Below are experts of layer 4 (counted from 0) of a mixture-of-experts language model. Rows are named router (the router's row for the expert), gate (a neuron's input weights, with its number), up (a neuron's input weights, with its number) and show model dimensions 0-95. Each number is 50 + 10 x the weight over its row's rms, rounded and kept within 0 to 99.
After each expert's rows: "gets" lists some tokens that make up at least twice as much of what it gets as of all text. This comes from a sample of Wikipedia text that the model never trained on. Tokens count by the router's weight.

# expert 47
router:36 62 59 53 61 32 26 72 48 54 46 57 58 44 48 46 63 45 64 46 44 55 38 44 69 61 58 53 63 59 46 35 57 48 66 30 46 54 64 38 42 43 63 62 42 62 63 65 42 46 54 50 54 35 40 41 41 44 54 71 57 54 40 64 46 51 61 68 33 59 57 53 48 56 33 30 45 61 45 50 65 45 56 48 53 51 58 50 55 45 55 47 51 49 48 43
gate0:53 56 36 49 48 37 49 58 47 56 64 37 43 57 46 50 46 42 52 45 52 48 37 43 42 37 52 47 50 83 39 40 21 57 46 45 48 53 43 43 55 47 50 32 49 59 49 49 42 37 52 44 70 62 46 41 52 61 38 58 65 43 55 52 39 60 62 51 55 42 30 49 45 34 58 56 41 51 63 39 56 45 37 48 49 32 59 59 44 39 53 33 71 44 54 50
up0:49 53 48 42 50 23 48 47 42 40 63 20 42 56 49 42 59 36 58 58 46 35 38 50 59 31 48 57 46 41 57 52 37 53 63 56 47 51 47 37 51 44 60 61 39 53 43 51 50 47 63 54 67 27 37 50 58 49 66 53 52 61 37 60 51 59 70 58 54 48 57 39 61 58 50 56 49 60 60 40 38 46 43 59 50 51 72 54 60 42 49 53 53 42 42 34
gets: " in", " on", " at", " under", " No", " per"

# expert 11
router:60 53 58 59 42 60 43 79 64 61 42 57 53 35 46 59 54 61 66 44 54 51 42 55 55 68 58 58 59 44 44 26 46 43 53 21 59 47 58 43 46 59 36 66 47 63 69 63 54 44 39 42 51 53 46 43 50 51 48 75 68 43 60 56 52 50 60 57 60 46 60 57 49 56 36 53 34 50 47 43 50 45 60 44 61 44 30 57 60 52 62 54 41 56 61 58
gate0:43 41 35 46 45 38 55 54 54 47 65 48 33 49 43 48 39 54 50 64 40 52 53 63 29 51 55 52 51 50 70 25 46 27 53 51 39 64 61 53 57 43 44 50 55 64 58 41 37 62 45 23 55 49 55 50 38 56 47 52 65 49 73 51 59 56 46 50 53 41 53 54 43 49 72 38 42 50 33 45 53 69 35 48 49 52 39 45 71 46 33 41 39 58 54 59
up0:44 44 46 58 66 40 40 57 44 47 50 65 51 60 60 50 64 55 61 26 71 54 45 44 51 51 38 64 63 49 36 58 45 65 51 53 68 55 38 51 45 53 53 52 39 54 61 56 54 40 43 58 43 59 39 62 28 61 50 48 55 44 54 44 35 53 59 53 61 60 60 58 56 62 55 45 44 56 53 42 62 37 51 55 61 58 52 57 17 33 56 47 66 57 63 68
gets: " in", " of", " at", " In", "In", " de"

# expert 20
router:43 44 67 44 49 62 35 55 49 46 47 71 46 42 53 41 51 33 70 33 63 44 48 46 60 50 68 53 56 45 52 50 54 45 62 25 45 48 55 63 47 58 46 57 23 48 40 56 73 48 49 34 38 40 48 43 51 48 40 94 51 50 47 61 52 42 59 46 58 54 51 44 47 47 32 34 63 56 59 53 50 60 46 49 65 46 52 50 46 51 53 46 45 43 46 52
gate0:46 60 53 38 64 55 38 43 41 38 50 48 65 64 49 47 72 55 52 45 74 52 50 71 66 45 42 45 56 50 60 65 52 45 67 40 57 45 65 29 36 69 56 52 50 39 52 60 67 69 34 60 52 46 41 48 53 36 46 49 32 45 51 53 37 45 36 49 60 63 50 47 56 51 52 38 63 42 67 54 50 56 44 55 36 58 55 49 51 24 46 27 66 48 45 48
up0:74 52 43 66 58 63 66 48 51 61 43 54 54 49 59 62 33 56 56 49 61 52 45 49 75 39 52 55 42 59 45 48 55 49 57 44 48 40 62 68 46 46 46 75 54 45 30 50 49 35 39 44 44 51 48 62 51 55 55 38 51 61 39 54 61 44 53 40 43 58 33 45 51 40 58 59 49 56 50 46 52 52 65 49 34 39 30 54 55 41 29 53 41 45 39 64
gets: " of", " by", " with", " for", " on", " to"

# expert 44
router:45 60 53 51 31 59 49 57 61 54 52 62 37 37 48 43 50 53 65 46 62 60 31 42 49 42 68 57 52 50 46 40 54 35 60 36 45 69 49 39 50 47 57 32 27 55 49 63 58 43 31 41 55 58 44 26 46 64 52 66 51 43 54 47 60 53 45 51 55 37 47 29 38 44 50 60 51 48 45 58 49 61 59 36 41 59 45 42 51 41 41 63 33 41 60 40
gate0:46 47 46 55 61 28 42 53 62 39 63 36 52 61 60 59 34 55 58 37 52 29 53 69 52 42 52 46 58 37 54 58 66 53 64 54 31 46 58 59 50 53 60 52 54 44 38 42 45 43 58 50 58 50 59 68 38 49 68 53 45 61 60 56 69 76 35 38 52 56 61 57 44 61 55 66 52 51 41 54 60 46 29 54 59 53 46 54 45 65 46 35 65 41 58 48
up0:69 47 50 47 38 37 44 40 70 59 45 50 49 53 52 51 39 44 54 35 40 46 29 59 26 50 66 44 46 41 64 58 67 44 46 58 49 46 50 53 36 42 70 40 43 46 43 75 50 48 48 39 65 51 42 34 32 51 30 37 42 47 38 45 41 47 58 54 51 42 44 31 52 49 39 56 39 57 57 70 50 53 46 53 47 59 58 70 62 38 51 61 41 44 48 45
gets: " |", ";", " —;", "%;", " Country", " /"

# expert 39
router:49 61 57 41 62 50 45 59 60 61 51 41 54 37 80 58 49 52 72 59 52 49 32 45 66 48 61 45 61 42 39 47 58 47 74 31 45 51 44 58 61 43 54 52 46 68 71 55 56 41 49 44 62 29 30 45 53 56 46 75 48 35 54 41 31 42 40 70 61 56 46 39 40 43 38 61 49 43 30 54 59 55 63 34 64 61 49 48 57 42 50 43 51 63 47 48
gate0:63 75 41 71 43 49 48 54 40 41 60 57 54 50 52 48 46 63 60 43 31 53 54 59 39 50 48 56 31 59 54 55 61 43 47 49 60 52 72 42 54 51 47 50 50 49 52 33 42 43 60 42 52 51 58 31 43 59 54 43 57 60 51 43 57 62 51 55 44 41 50 51 50 63 68 32 34 63 51 40 36 33 55 58 51 45 39 62 59 61 51 45 39 34 28 68
up0:43 48 42 48 51 57 58 46 42 45 61 38 44 50 39 46 43 62 31 56 55 40 35 54 47 47 54 54 61 64 26 45 33 52 37 64 62 73 58 49 63 43 41 49 50 49 41 41 43 23 63 59 60 70 52 69 42 43 52 41 43 44 44 41 50 57 49 54 50 33 17 39 48 58 51 46 57 56 51 64 41 47 24 51 52 52 61 44 69 61 34 40 51 74 59 77
gets: " |", ")", "\"", " /", ";", "}"